config.toml
hidden_size = 192
d_expert = 64
d_shared_expert = 0
hidden_act = "swiglu"
init_std_router = 0.0273
vocab_size = 8192
tie_word_embeddings = true
batch_tokens = [32768, 65536, 131072]
Below are experts of layer 6 (counted from 0) of a mixture-of-experts language model. Rows are named router (the router's row for the expert), gate (a neuron's input weights, with its number), up (a neuron's input weights, with its number), down (a neuron's output weights, with its number) and show model dimensions 0-191. Each number is 500 + 50 x the weight over its row's rms, rounded and kept within 0 to 999. Numbers have three digits each.
After each expert's rows: a language model's description of what the expert responds to; "comes after" lists some tokens at least twice as common just before its tokens as in all text. This comes from a sample of Wikipedia text that the model never trained on. Tokens count by the router's weight.

# expert 36
router:529490541520498481445438463490438505447452463486510481537605466457450458441509450447431532595517552473516580553451454453602499538470442448499625614568471519503453482528456480535487476538442511475537556552524484513496513482557636490450509486412481450472547556486423448537530520557553436473483590542463409509511495485553474532498484568581500510493497431616559577451530515500495590519482518518493428513514422529563482496448538469406513430574538386572462517547526559635492396494477560496555500498418529540497557524539428511591544482375486539510446510549501537481450533386499509462
gate1:552455422539490461581454621429385392480520458469527455482513466545405463523538527463452481536504585495409534550440627530547437487413431535533547509565395576569493511485606457496525495481415482485497557416438545461457581547480404533588498575545435607503455421569447520549497510488512451542511472599422469454483466472573590407541467508433496538458462443532537588422492494490595519503521439527418509502547488439483470487401554452465529421510488476402486467449529484509490474522527547484506430580497556509540476569522491486513490509535497475491508462488499486508466460462516503537
up1:516440490478482457485431525473512529438510585451531416520537498475531505489568509437376507489540432482441469545494529564521350459461411474593495481535381508609559476576456506412556555461511503462403592415504437465503489469450514573534527423486471563519495426540519524468619479480573466523528538504476494576475385467496595468425569471476520492499458507449509431454501510416425578435538518471493547499586559545493480481501482479443529558428529498453473482475468473581464426502524478519542490570558516507468467511454582461473474523445385491577619459457566524521473537527560534570
down1:495453561444618512572544454516385544497553608500479530428430396474590585469537484497560516490575577487516479411602501476549501546564474557587517469522529543500479528483560484580500524506514500484516522549498501457439456424417645474448566618464545588501505563526547560486452630466557472471550408555505590483507505409540416582486432583460521526502532431576501517525437605551544530507502563524481499520537383451401498592493563539461502508529459514557525479514556498441510524497473467510468480462513547526483485520488502472473447527484528554516489467524430487512540458567477488544
List item separators
comes after: "\n", "3", ")", "4", "5", "6"

# expert 28
router:465500580523452558479465511442499521425508477484557428376538457564486591409531508460529506473544463410492569574538504567429482397432474430485445538571457593550505539467416536529412505541414470473546532493534537508515483471516427451487462517495537577496462584420553525499580541486558536512493507527462475504551455472484444488560512524490541389488403458489566578482554414387499427552522450507483480421513451567470506548526442517527581499565614542522421482400580484441452475526465578578521451454447511541511454553500439520496437546541389430530582499500548499457504514507560475483
gate1:572481472448424517457501476496579520573539480459452516493414437587522481508393480531509515482519444519536583446526541484457391451521433396428577521504470483444536503485490518487568432413454527558446465576483521567501461592439539546546519543621400459477518478479448433578445420506525476488508481496395484533467481482441513496506513547443557542510507514493476605467583467506526489539494528510546488431515493480528520459525482513466508557486558461383510492506486573504543550348492545493548450544451496574554428576443518585654483473455462547538487525471612477405533513473492517606
up1:471486502534516434549518484540480511472384470506555505450584522409472487536527552488485466489445572478450343515469538523466550495600564558550437541434567456519481514500494501481464414451574601399549536451484504456496522399480505504508490410485432374515492525473591474446493549533481503477576548622610441498537457512493457522473496400489454533511502489546507502625494532386502593505418478481432516529400511503506513460464533487503508498505428482492558504439533484499539541591507464550477518440602518491453568501448491521379603561475498398470509519477405491472474502508494497422
down1:537505465549464536503553539382550377514509499581506490594562507580500508515503412434612536459432503517486502556535542524576556523519544500472602473539454547521509456532554558436523521478487462436541526451487493475518483539493543519497581605465586511433481470566448566498513409468466504488534516488504504472369495593479585458509444463457441452529513492469546488483462410567526517464572475403538476605542458471539453500463436557548513513493566574478528566484510481495478499476505443478497552567666504475568542575533487430440474491487526589596555479349525437517474471496534578511
Articles and determiners
comes after: " of", " in", " the", ".", " with", " to"

# expert 62
router:463544459390543447503527460572431545438561456496507549640515519503476425502554483398465436483551503432496541474421563467434446462542621515488493414501468467487589526532428538556535465461533425444504521510435408582501432450514511450478477428516503515495582459521585414481488510388516470519501538440510552447519519553457519484493514460478504481491503540554545550546517439392545442449480465505522441459496547529522532605390397488521412547551523491466469519352510392529593542427462497521495447521528511481471472539429511498483464469511456532543437463523533434534538495417534440590
gate1:545623512508452405484485515485489493412492538498488632520424520593469490499507525451510475504464446513523633517536473402612528485551620512479481434458463534573592514485572555445543542499503522462465571507546608453500445478526522505546633432443557531454496543524482464527426542446372620457482513511514471457444452483485463451507498473453439541515477512534501477538567588450469458435455518498507437477559424488539454566414460552506512490535449528515497517507453463439510566482485626546493469537535525448520495531460465561411550507495498463557441608508596578486518431546541484509
up1:469477460555480569628485537425571548558567536551510422521568518415566469480498515433387445519562566501473426410494546533489509553418361539481447495519534401473514482560451516493467409506428492520421499549467526520420566571523489480456477578536472514542452525456547533483639493438507408467476409462498581479504482471515547463486450515572477494483589573389527524436457482571560564553485484530486551517406504448535471497528556528549425508468596438515508588463503493545526445502473505421512506364451483510520547440491444483552438505491531549506527451536463415468501556477512501491
down1:402466452525552541515440582504515526526507438558539490517498465524505468478532482519467547527485486522422539483527471544432560575484457518518493532449392486491469511472425402398454472486552528481486477526409455545519464564470488510523466522610425545581395518423532495392526431609445567542467479532574515543535555447436396556486500480448462458563462507595519558479615490566486472523498675501552573476402439503467492592514500508483438467515554469470581550437506560497537474516440396454514463503464464544416434527537462467562568495533510489497550494544430433514430481476458572482
Consonant-cluster word starts
comes after: " \"", "-", " (", ":", "==", " The"

# expert 30
router:497528458520515568504481520514599519466472474466491492570480423456515429563458481555428464555558490523514496497547432447471505566528454451581571478574455566454481537593524527499527431587457542481538544517447543427408530501553577500482486439567520487476485600493568518604460546554534461449500480471531479384578446560490458520552512456488519491449457523536538592474589576564521545583554499519552510613520529557537430434547551477458547458541508534425439433582558550586557471556461442558432452522519493440537520505494433505420511521437393494522439408527621427476437558455531507492
gate1:398487521591484563574499587502559557501528495487517529473483421528456531509459605488518465508448506525458464443505449486465575513494488453519453572651450512464420558517515522515497560491460542460513551480513514670422456441559498565573495572589510596479567533477521530528531463479473511509494429486566487467480456505542507482529414484480559513459516524509550560558533543570487448592578508367420475490570505447488437504553465400443555432537494532521507465454546474379492599511502525517451487575510474463514512455579528406454521438445454492489524556491583546423436555519523589433
up1:476422534430519504546458420535438515505453399565484511538447596453496499541555549448410497518572500589515474431523489497508317504498547482451575456441519528552513442503602515485578430476591539497539536478450545485544468430470445475462484496605476410499506576484504513462468478523474463464424521525521522588402486472511585541502514484557392466488453506470482616502464407599510558451345516506460478471462482448471572481449545567512549529486484538527514486504430468468476539480466486408498493434396512485521555516442503498523514467606505469537429592519499465445589526518536459535
down1:568537467449494530440446462479541436524484514501415546487493555557534505435568413442455467546581443469488415549462501478528520483490561518444604498497520530537535499365432385412530573472437509489469467476525515547510517581528497493408558524396539462506482475492503426405496423482446545414513499552505626425528547513531522468569519482508506387492560522516519476510491479598403523518496572522510534533419460485620504427574509472475574543456457499579508544505493493516432564560450499524497541530469530520574537442460601489545479576529551435546434495460589500433465562587460430449
Table cell separators
comes after: "\n", ")", "4", "3", "5", "0"

# expert 9
router:514502449570428585456513542488599433472586552414559443438530396406373535474486520480477546491471476463454475612475556498417460496498574411529449564506407508491488494440503498528478534493419469556504543506586501458458400543517538521454530584543474572570572560529468506535528615510520517486510544427458427495403504499527583495602442478545479486503394454603547547517543469507531557591493513488508528483503461509456515469459498523469434488481521465488520529485482484490391472521519444550483494534391453473562399486473521543477449562569415509548402541480530510442549488553543408486
gate1:465536542494494457430521486501460546464496427551537543564509553502521463477516598596454555435404530504487479490546531596468467543531488463458429525463508508515513462508456424570476525442502448576493490538449540479531450444461451399554429506481398468554459507486457471549504376468445496590540493513419464424474451527477528501507577462369554537474403440424431480502517450528447547459485535496487354458501538523544505519489498504516533414403431488496537591526448505536477576524506557539549420513517501407608564568496530507482564567443504570505440507618481564588470474549532433421
up1:510478555481450454427629429469542573447427500450607533525510622561469496486583553566532558488464523493479502468523449488503506506560512443473399506447417597515543550512460431584470524394523463577504496535388532413600514390428414470510457538467408508568570488482494430459473438461439519530554501542508483443493530546383500503505524524471554569537438505468449508505518447565448627510488473464467465457493455538508470494483531493519578425445427498417436546544459518488478505569428517487598442424532429488495533511490491522460509518398528482549403520536521489542487530548501504444
down1:516461479522569498558445465534572523500414533499534461476456344474496557409420470471637489579551513515493481499480526500457500530495464489518533517487507504504508539535526383454536599574496535536476526477536539539478514612561389572498580516576561544443586505513521446536550474511511425469538465442552538449584556523508535520465462479562472453479613455558490476507484589595493533578537444433496540592509486416500530452472434490494550529616520514512434497506579569518450454474419440460486487453378473519439517549576440539469510510512558534509537433393431493477467474431530449448
Prepositions and articles
comes after: " of", " in", " to", " at", " on", " from"

# expert 27
router:393557517478530501431395476418566443481457536521538501391584542465518424440458455506513527525520596562571491577442477477391463479457528504569537527441473507489482544443468391412430463541487536494450525544529579476501487512478488552412541545551528509439558521502489555522547401514545448507552488532409421482536439570437539459548456567515564472487448554528580484449501509538445562564482408572447572486456449490521434463487459466520609439577489517526552442520614502475507531547491482533508534532473617601477508471553534520560416495436529516534475558501557504421478524574537523425
gate1:530483583534475477443488459502529515502466546534486527582617493424510546397448396484550588538506427605480534464454470499561488495491436528474541504541514628427552594468542447447442438438512543478490514528380513476488511527538552468450495450502498442477552493470560473436555546485537571476529456478495606518566514432524593549481544426558435474499443483483576505612606539507526476457456530491578462470532518514534455503554452498487585494538407396454482507526527555501467525437476475526510616517511373617430509518479565519482549427547487517424544578496517442536427533527489460533
up1:402491422463484483473537455552507437471506493566505442436450531539526521388600571542437495522477619397443545477522536516326517510481465441574457494560463473521434474456453544485525529482464420471492477489523501530517499457450501482513565563524498592527470509505438499479388499479450469511505589556527405397423494617524460521500490571514544496584510551514411446454455413473459512564546583550474527454434447508518489474443560535540440470500626527569497550518448459548482446495535525515526427511505589346542470483574545518507475479549514506515468507464456570471465517460439446531
down1:515440582438440607441440510549469527485549503474446484491480562510515493570408483491535526528477543420500519525507470574495513483461452460384429498514513581465518510484524609501460482550505482460491550506597574520457427494526536497478522491503481321433542581462548521569619436486428562662518528570545555409548491525498509506495498524514515503453572534547507534595540494552527404473544450560516444450501503508491525622563515491512473518542518508512588535477499386472365537479486484515521499573485519525496405573458480440557528477564504484459562469529443474612491523439508503454
Clause connectors
comes after: "0", ",", "1", "8", "2", "9"

# expert 43
router:521519537569542547489430571482558480581419517549487528539438472430558546437522533550546447490633496471624408549437476467562482582523487424585475520478561466520518581483529536462509543517454459514440447558469509501494453552386588430505466443506480514393421468485486485442569550536466609529450467414438624560471567534457432444421550437487455479526472577548503495506451482543542498460500398596485537561551522507422507512508574424510492453551517530490525468558558432557539504520505577546506496591573459420523499544506633506489514504461497496452472502456527540488517486503455469454
gate1:512552440506515507548456536442561471515498521539498490455481559568533503539506496499416477464562448513592568557509511496486559515386580455520436407483538490507528417419517479483491530525353476487519468525543579618512486489550488478448499471473535385454534583468491497441435444494523589445430499485479488400555491504510475538407382500475554485601428498447502519509486420562428550526511560532487531506447471659508419550497430424546486469618533507537498478533473530474524580513490407559486532635437511521541504530435543532450396497424474469437535515473526452455461537470521513525
up1:482572444437450374492548522487550493601599601437499424610472539464512501586474531418579568471529522396506513510551519444466427546489506528519446530483530568541475408528523458433554522582436510446541524556484569499525553501444434475458445477507483423582478522493522495481456467486556477424480494555530510455590463542362471542421475485490573497474483421520429523526417474523554481477462574486529503364440522525517502570486493490523449470519558484484490506458564488516513537504530388463475515602411500616561553494546442488552444454480506510420577470468456523506484407480571474532
down1:504411610543517537555492533520464500546539500449483414529556470513505522454496445588638449376577473501550524385488618461513499432524541416483471573454527502525514535504525569510437535522478438581507508591537558447448492543514525468465539563531493470537448468483564432521476499485486574556548554527576501532569572455465529468419529535506531510449471440448489584451521472433570486540441489555451539496563540535525505496556511486530469518511458558590464484564601456629468546443542502456478352454456533518520421530540564424563560566471547431531531491450566526520467489435544509435
Hyphens and number digits
comes after: " ", "1", "–", "2", " (", "3"

# expert 52
router:442463455530594452533370501488538494468462474438447465404476459464569571503486453490480481472473434427510550447520462540474465496461532508431497453490446440386434502486509565503498509438525549435502510554493476564487561465482630457488536451480512422459468505480431510506511564509548376594462541585498516456591528408419567523529543484401473607441518572528442572598495616474519399516592493440532533452498480524510523408542458549494535479472547476586474456520519504554529445497466526516466589516421459439570503413501633515490525443481512536465472491548559559523518496447539524461
gate2:512513510507515522524554537434568502548506486570514490508483479474437500548456512526491608559476515471548514477457403526505538483536548528477476484517517501422445442495520398418418527395480579527518623491524554441473493472534568415525532636513564466504441589390518512523515467477433437561451593522483568419495511493541459419542552485480479498516481466465416415532500514542500504555504517473478453549505506426515523456467542553525532553541460469501478450515608509489534596527510423446580416565514585345484540506425510453425521479534460543504546487462612565432471572453592606469
up2:506508516469466520407439460534475525512389568508486495485421427458583548492446447443466480527464554571434515472554549563602454520478517477572526440481574529579442568510570492473538457544506430477528496644501554460467499457526531527497465435587420502423568462570511551494507589541615438467534472533479412539527526542494486528555430562452572479498559501549596621536456416509504540429513553638538612469552548555565537507521458424521468521527460559490411445496495476443483447493443539500454530425496476591524420487553483510535494503458522483517472496515435491513539545543461450578
down2:480446487441508534525492457459516417398526596554425445451440544353558527533573505594519531567531485498408484479525457582578461545549441487514456497545499499490506404441477461379533465533520505531487515393517472503566459506433359605551457474512544573448550536481484518507449416509520525493482603401577562484474530482505477489469493497477531541505491572539468465463371471488555597407559477539523426484557509585462503469511481538442483496453491524553581559508513435508539530554533460362556542533479484453430425481500441542535516518455467444474548542532449574470552494499475496491
Spaces before table numbers
comes after: " |", "|", ";", ":", " in", " August"

# expert 55
router:464537504415501529421606397393515551388492400524537486524498478602481509580452510616513459410446465568487513475549569458438499510498550489431520594487543543456509448497492441508495452501587511505554577445451552611509534511444558476424434502468498568516438464454503469449539537409528436647475556578487595507512523504456477482485448628600480534490519555450490419486506488445467506453454465449506467457494501503551480485463458500519477575545460546429465486490514425396535476462518562523378409503573535513485466537492541548484442575491522495448475465528472474480553554544478522505
gate1:474567541530542446473518450535472504516525446493479560481564475466572487498341467499517506527441500559527499420551346482417591444444521559525503515501539470571478497504490461453555511511599458519579637497447643420510498510517547510516469472480490538508523531495513575467504586458503516566532504364542494527486555498602553541530538570466447562503479570572534500542465563470568444545496493494508428560472518441395504500481424522454434447549446517396531449583499499455499437558466517438482483443631553547510490462555449513491448523532471489464486546447473496579436483586497533571
up1:546563457499437486593509539518515466484471500417573544454476483568501517450492509506466464546524497512508543504496616515441449495466442430459576556427438570475479469453541582476497599483442530491536516511514470465476434420501542457549510452533578487497535508531414501455432602515464465520465501532464499364563491511422433421432510406479370502484523509502493484523488485590471480401401551513502542446518566482493381481564535461590414474415500492490471511496459463508482545547466561551504489586516453347441477494450512508457505464492466575513488510527532476327542489476445473387
down1:580410438474436387564485578499482491499509522446569444484482506519472498473536415517455552496431592444494519514483602528484497462467589439554560534543457553511436531431523488539545533563512409574473451534490441518427477443472564527476374508472473545608517513463456529589420422448427456423517550403549518457565452410500533538457457457537457515466538439562582490492593574490548460433439457642450518544508514560478522449418547518465441476445494496542424498497541435449508492598574465478561445560531513447461557464556519505486557539491490566495514528572499450486522558509511465533
Word-initial single letters
comes after: "-", " \"", " (", "==", " and", " a"

# expert 14
router:513517611537504461461417533552428489390428503436560528486479429479530547549432500463441439474496550518618419418477409417594501475452503464505522426556502563487547487394468586486516590479494524403603503572423522500483530467576475558593500476458468452522514513513494458432544498473504474538477568523563468454447512418485478481427478433498470464482526541496483526468507417509473544492435568483379407530503553509485491504527482502481440447399540457484429454575412489496503393555533448420531510552491494447504469438475615518488590556497472507405498503486494499495466483486505457630
gate1:464474558386462572480515530510485454438539449522461519449548428610521517567424558502584505526436497472522569504494600442522554446479513415444506476522620476452569518466520521552447460452480400522549506500444466544516496448465481528492519545515457548524572502578427456499484521520412537341497461534446511557459480582518488415518416521531494459527498463595510531450461541566506553552491445554440444480469422506479466544595507495532439502494529521548577450450445576542466435545499502520513451549512482560549539606529555514532499551418422577411531514553530446433381592505453446546
up1:539571472618500498527520485465510554560501498410528502474456564393482479488601435526478468483592514480482462479482469536493465502503488582538519541464427505517526465558465490453572545496522604520405495523516547468491546525495503498493466432478524508468456509427563529484529488468616459588481527422560430426553545364491522623495598541486506525499547494445502440545527459415510463452476609461541538528531567480527585490395472543450489456532449449446444564524547451437515547471534494496536554432514509440488454443486431474480505415564571458591463530416466522544652382500537523438
down1:558549498474458554435564539412482470552524524522513579471549482463523564529480560556596558502473544496474503435527561548406572477529539427525440536528570468570518462521457512537515482551515511532542457534564473492450542518506592323548513515536535524550393520459497460576443574527479540495444546517455471531539394429523448488411624568471455545541407439497514539525325506517502494556560601494457547448487526540473470514532431552477551477505514430513522522567522547528423496556443468523533418550425563538513464539532462502467463501549460581574486544408542503442469477563514568472
Digits in sports stats
comes after: " ", "0", "1", "9", "2", "–"

# expert 13
router:463495607570534487426512511547464497552528483535548404421444413544472540481532522455519473433443420453577466409488434454436538510396437444521497486585543463535447490589521561493483436567442478447440462565494551503433432377498557578451523515529479401452501543482528415420588505500506516481515547472662440570553529487520446574543513494506521591547504465498515529517555435476475492421574503638521552511499524594459475504540535425519518495494516507495445476465601489569514550539508455431532510569555466452527514449536528524499551481530482514465502435437540592510557498492495471404
gate1:450557520488540394539475475462486540453486416534561493603540538506388442444473621505534514547528573562480539471487602509497466453408488513582484540547458484557462515478502615486570520377510426506481462571526520481473493530571532520567392654488510613500459464485467515531522427534475557580449460521509506521498501488478547463513502564432506542460524525476510483501464473545541431571426472503488564491469446540466485461465569529551517634452599558434446537542445614501507577526486567472568411499494447447493524417546541509465500544485536529457463468432592515482511498553497528583
up1:473512476547587509468466469465555512505493529449451476632478518561371442517456563502474501524449532490478456433445601560473447492480464565523433496536489523591507511463507560545523552382500366504484523586550544491432508503484482600526401543538506595459459464523539524477563456466409520507470481504519502527514465528466545497563479524463549521473437479477454503556472472614502415534370471550492618483503410472495477439435447445587577579429559557417448501497549548553532562478478537499569451566462462444495437500521499416569473456458502470465487382439492496472466516557479430546
down1:452557537452488411520510593547473485559439441507498402402567516502381520526568473498536516378507485494511514397519484446544617515532549504482450547502438519492499478469537557530527537492491479491497439508510456526488491556501520461524543430463365473499522473529448463534442458526499581374470437525560543463487447529544413587431443496453546520469563474403404577498489515483560581433461418445534496556477574514438509505585504451569445568484493416583484473462437482561558424457477472563490462522461418482541484467525491506505492545472558544477527545419435547487543415560586584439
Year and date digits
comes after: " ", "2", "1", " (", "–", "|"

# expert 50
router:505482526495452533556535468529467485501466478536489475484502520441482588473508471500506489532560467467464452509478420476536494579508497481477525503543539486440513542559506577508403522505513515590515449543534537516489552481525549447402555414468604490453454523469573508417553507468441552499536509548466490507573443446400510610586545584519445502427485582528412494425479417550542458511527514527449564505538435488594469446606582507454510470496469457459643469530459580535551452456418497548570542643603493544564529529520527439552557402430600470522519507558485563515591483501435473414
gate1:477554467486467566515513469447529446567519479542488529549488510505452379545403568538515493509493469413508517612492411498540457530542501510476389404434581490501510418487424525482449521372501438484529492546507478480522581476460566483549522521476554529521515497476498544449515406567455526484498534502544556481551483593491453562462528613611522524424502503470439477450476461479584412534568419540546494534549518451474511472505580413477546521508483559517589588527516473446518527428612528586458525528523479605589412434548619433519529485485501472500442483517503514483539495532499637451
up1:440540453431466483516471491434561515402388491424471498542487458470417523435594548448446518401499456490490464455415537470464444421494450476548609573526425524445533606491551515498522512524495558481478415446413469490556490495546485527411525473531538504510540465555494461560540461536494359546466412476486537457508476506523551428466559387494432606401439497482561549561468453478436558454470570465499518456465533570460550498514486499441598444522511507484419398516543507472498451523466507461546517519508442511453479574507474502478477456554535526456570457500415428606531546428431413525
down1:589585414525459500512555530431527499565367507553539506436474470464451476529493608452441530528531454527495497490446520489494518456559503519469520490428495506546523607570444507471435530495453516491446541429502501496504530554693527515540502481504515541505642573483472474477533489623521536479465467466519486503499485472518457431463530497473462557463575474550473555531539632509541423458595553507496474488549528576550485515409473487632477476518438548475578470438541511477528541463415499436519496445491501530446540500566527504576443398572512449516589476493499549589529390432489416477
Coordinates, symbols, numbers
comes after: " ", "9", "1", " (", "0", "′"

# expert 61
router:459511611472549553539557404442406606420486446536520532462425556507564502482467491531501482508450506596446464504453507458587523514497428575538465499496502489475563490455570601548432504501535529486490570497544461447495582426586554514574472516465489504574577509511480513498436460494507463469454402515456554564507466469425485495540435513499457498527566449477476462490484536595599523594585538533407416516480547395461534501495612512519469402512592452506461519623502554522482488451478457457510556514478475484445493453469485469452510550556480593522460529552415414455539582481379530538
gate0:477628555489588428535602420516459572470528508421436510561574527481507516516479469491458498518485448616505559508477576511433579482494606507499517537477437549511564487463495566456509434444479529504442503454425494467487569537497587483491466563490550500467531492517567488426525569537599503538543533409533461490441427515504544542482458540494463473422508490598424389553535521392471503454518467555499538422521423414449533475469575546559444507473619455495578425480499580504443442429504482505451515545524548456487563451442439532576517501411410601474432491544533430494481501523465472466
up0:476553468446509504468520415506555426520494592514480550589442511445576476519570476591399554398539537472393561531559452446599553556492485474568436518537499503506545503549509507465460567487492520474452489623449520570520558593445474523502493518530419538541546564550586649515539496512523535443518478496497459489415418537584497583485465456507509526468510546488459428429463467532580502432516456470568498515617522469488402480541444536477608497561465533476501534546540460513614549497513480590519541525414503506482454507508442528461529525458464500540638480442504430461480502409527478509
down0:433561515514482664460616561489530491436419554496443515578392471544482586594482474513506506510464470489522550511504391453442412521527455537527479505456521391517583481563549477519476470475394527493445527539470485457488454555483438444543457523510504537465424543565530551628399494552441513435556525537474492486522423519517502461535510527483552545543491534453474602568576527496519513548556436535524525497482456512467450442575502505542478454566530526519562518463496595511502520536454477562484521429495553561527602547549489403537435447430478429512386509521448509426483533429394487462
Sports infobox fields
comes after: "\n", "-", "|", "==", " Position", " Date"

# expert 44
router:454523483406523458403538579556395518536516510509567509457505477548480577504431538436515571462566416479519561568554506462412504490533529517422503576459497578485394531371528482504486490569454504510578535581462540474439488515543445482522453530493471618483464523473464477575537610410465486551453423495405548474532499410469527471499505587496484440563431462529540510455504454450464447547493434491601525440541468442403593597493492508523516560555531557492470409489482490539451518470496566526475426503396514480562470518528529456565521455594475429463496475519500531420539497553591556490
gate1:465527514419410475523493461536454469478628532509507517442446430566472512428516528507466643455498484462540499509438516474558366536512461476512488475490513437395461512457511503452519488483579498539532470483490590528522456494473589489527444456493488561501457510420514631548581447523485500544585486522467505522611455460444531457459576553424417551566515532579595388490547484561430405489573491566514474476572444441513533476477495478577492503480503536475490447543419592532522500556486423520575477445523572522542474489490559491468475506543485486474437557498554558483533486683548533544
up1:587449452444457463450480508546565649429593500451483565531535433402500549543547462524478474576498522522431416428511474519476465434504537426492368564499511484527521460476521444462469436576477491496516514395543582544529537488495480477606558508529547436464450591473490496424544503497506417469553551563419462517514508448438588467448505497463460534535524615476494584509506532486409446450550566447481489495514470544429463515451497480498492519392464526498418410486480533407510454513438520508520492575503560499518460466382476565577468487620495541454483533424478562528505569435516460534
down1:440604476463515501438547506469494528462450485446450471425465487524534494609484566442512519488476588473594443465567469520532463519584427571471471536547533538508494440518510454454552553469414569468564491545466438421543603393520516515491542493487487456496520543525493501548497572440496495417413510473504476539516569479528523480538540538573510558551471410497504553562540444540507487472544490485543435472437506481550542581557487477498556474498566512510492642404575518530555393494528532558548512463424461490448551489593562523460419515373505492598597502472410455531378612454503485515
Articles and prefixes
comes after: " of", " in", " is", " as", " with", "'"

# expert 40
router:515473517476581481482469451557521459448480408532602516465527500426512520439459435492448527516392558478564437518433480447491486564411466565466570523552511441452523444486438524509426559524581562487529548546545493527460530476504557609404578414489555543460473467490541519435586500507399526453466552524572510472537437511472549515628425547460413509433535589550499454459477466567433533502634462529483523563535435494505421479422526409464459479463565482446652417546467543571462439512445539489522539514503563456486496425529468536550534508492548505532522423548507554504473444487506475505
gate1:571494457625554377522564581537498504407484437482559567444538517558461541595505511495550492589576543479491489461498449440341560495511458474521499508455533594432494514476566545397458449582481475568478431520430550514461436405512469609518510507498513568500603519617479516484550456421466487421538520504438510465543450553467518517574468521523521522466532440543469565509421498508440455424469423481496520435470512477552444457476472478478474591460438636448484534497516519436450473501405515548470491473496556503515492442406540462520481541417483483531500464524495496516413423453510484531
up1:552457492562546524519499528469481569431520482546526426534483450620490553548558531555565511502489406499508494491523479461412535448481488517510537501521529534434537493556519590387510445520521553454563486502440575445538399408395499569579445525513509434477505474527530450485539493395502470455529594449509578529527498493383436581579431486452420472492557493508536514579540497564533527529497412523539475448493524564532522503544510545633507516480471639443481541521495525498490634567473458500493441551426597477451470564478564503484546568486523568436480463525515527412478617476530476457
down1:512466510522574499520467509566479535468511510479516482477463468426442570443447558471437469439430433492559499444503484495527536591580496486489520459542505478538481538561472465472471506467540556440538536526465511566435539500483385527418498426487509558450572521542462550368483513507560528519445542538474402455360545495511501491528466518558522438511539553477538481503517359545551483483411457523496445516549424476450461477478482433503406558445653532424494512550426452423475405483541591580393551410511429441562559529520467497561548527426593453507527528509518585570542428476509501482
Digits in years
comes after: "0", "9", "8", "1", "7", "2"

# expert 8
router:466494456481478527534566567496477531576485495495442556549461517515512404517494589451523508432499472518552454481474458491505468474527586553418576555533526543455576490563511562505531585465473491536478492604495520483475522550483516392557479401463467487435491512471430520460564563548427441490441569541474569393600539412464532510554573516478452460506470509421480498499514482433534487434456504578446554525465484566509513567436514512607513545528491431476562403425458447341511512434446495537504403564598483534522458547492503475556449539557573422540405440495512495519535544410566482597
gate1:519508497459467590415482592560460490453480464463542431543500541499380534535569461484568492495486511474586395500478429460481459491581490517510449591512504490477575487577528506656523501548517533516507579471454488546459413500461523489403480550515534412458486459458541560559463557478631572498601517495555494468534486538508406439476551480419463513592547582538488525492498471474457473432582410565509518421481474519435523513415562482496574473501461483445543464525471550487502539531461529490558533610601597537541488513457507515483501423410543482512431472511465461461573536414455413519
up1:478515465475534437585556441579448669502475480552522420505482553539498458537433484473499446524489565433529571552446647514478502567494454489522461544490475539488514470540533606595463499483467493395478490424521480486531546445529509523487453426568524593523580469513503458511447514568503580417563506558432380473467548497477467532481483560473485605505402429514540412518410389473495504546425569514517522480450508606495529498468507392544599483494514542507517472472521434464443560554511539534529550458513522531529457601445501526520513563470538512469491574476500608412513529553478491471
down1:474544589472477529573455565461486480507490485448434468478519466524480539530556582489526547523567524480464565553611504458502485381512543533392529588579537487442441413503660590505478470428487490483440542480411391496506481478491516497508498464480500468519591411534511528540423463391482547509532557536597495504515534396442535441555573468435526552515531487465609481535451471468579485516508426467440433499427508501446430439445466404473449549478537455497465466516475363403524470511558492471508527507514521563458488554492415482440448533489499548604514512528543525412500535494481446522
Initial capitals, CJK bytes
comes after: " (", " \"", "-", ":", "==", "==="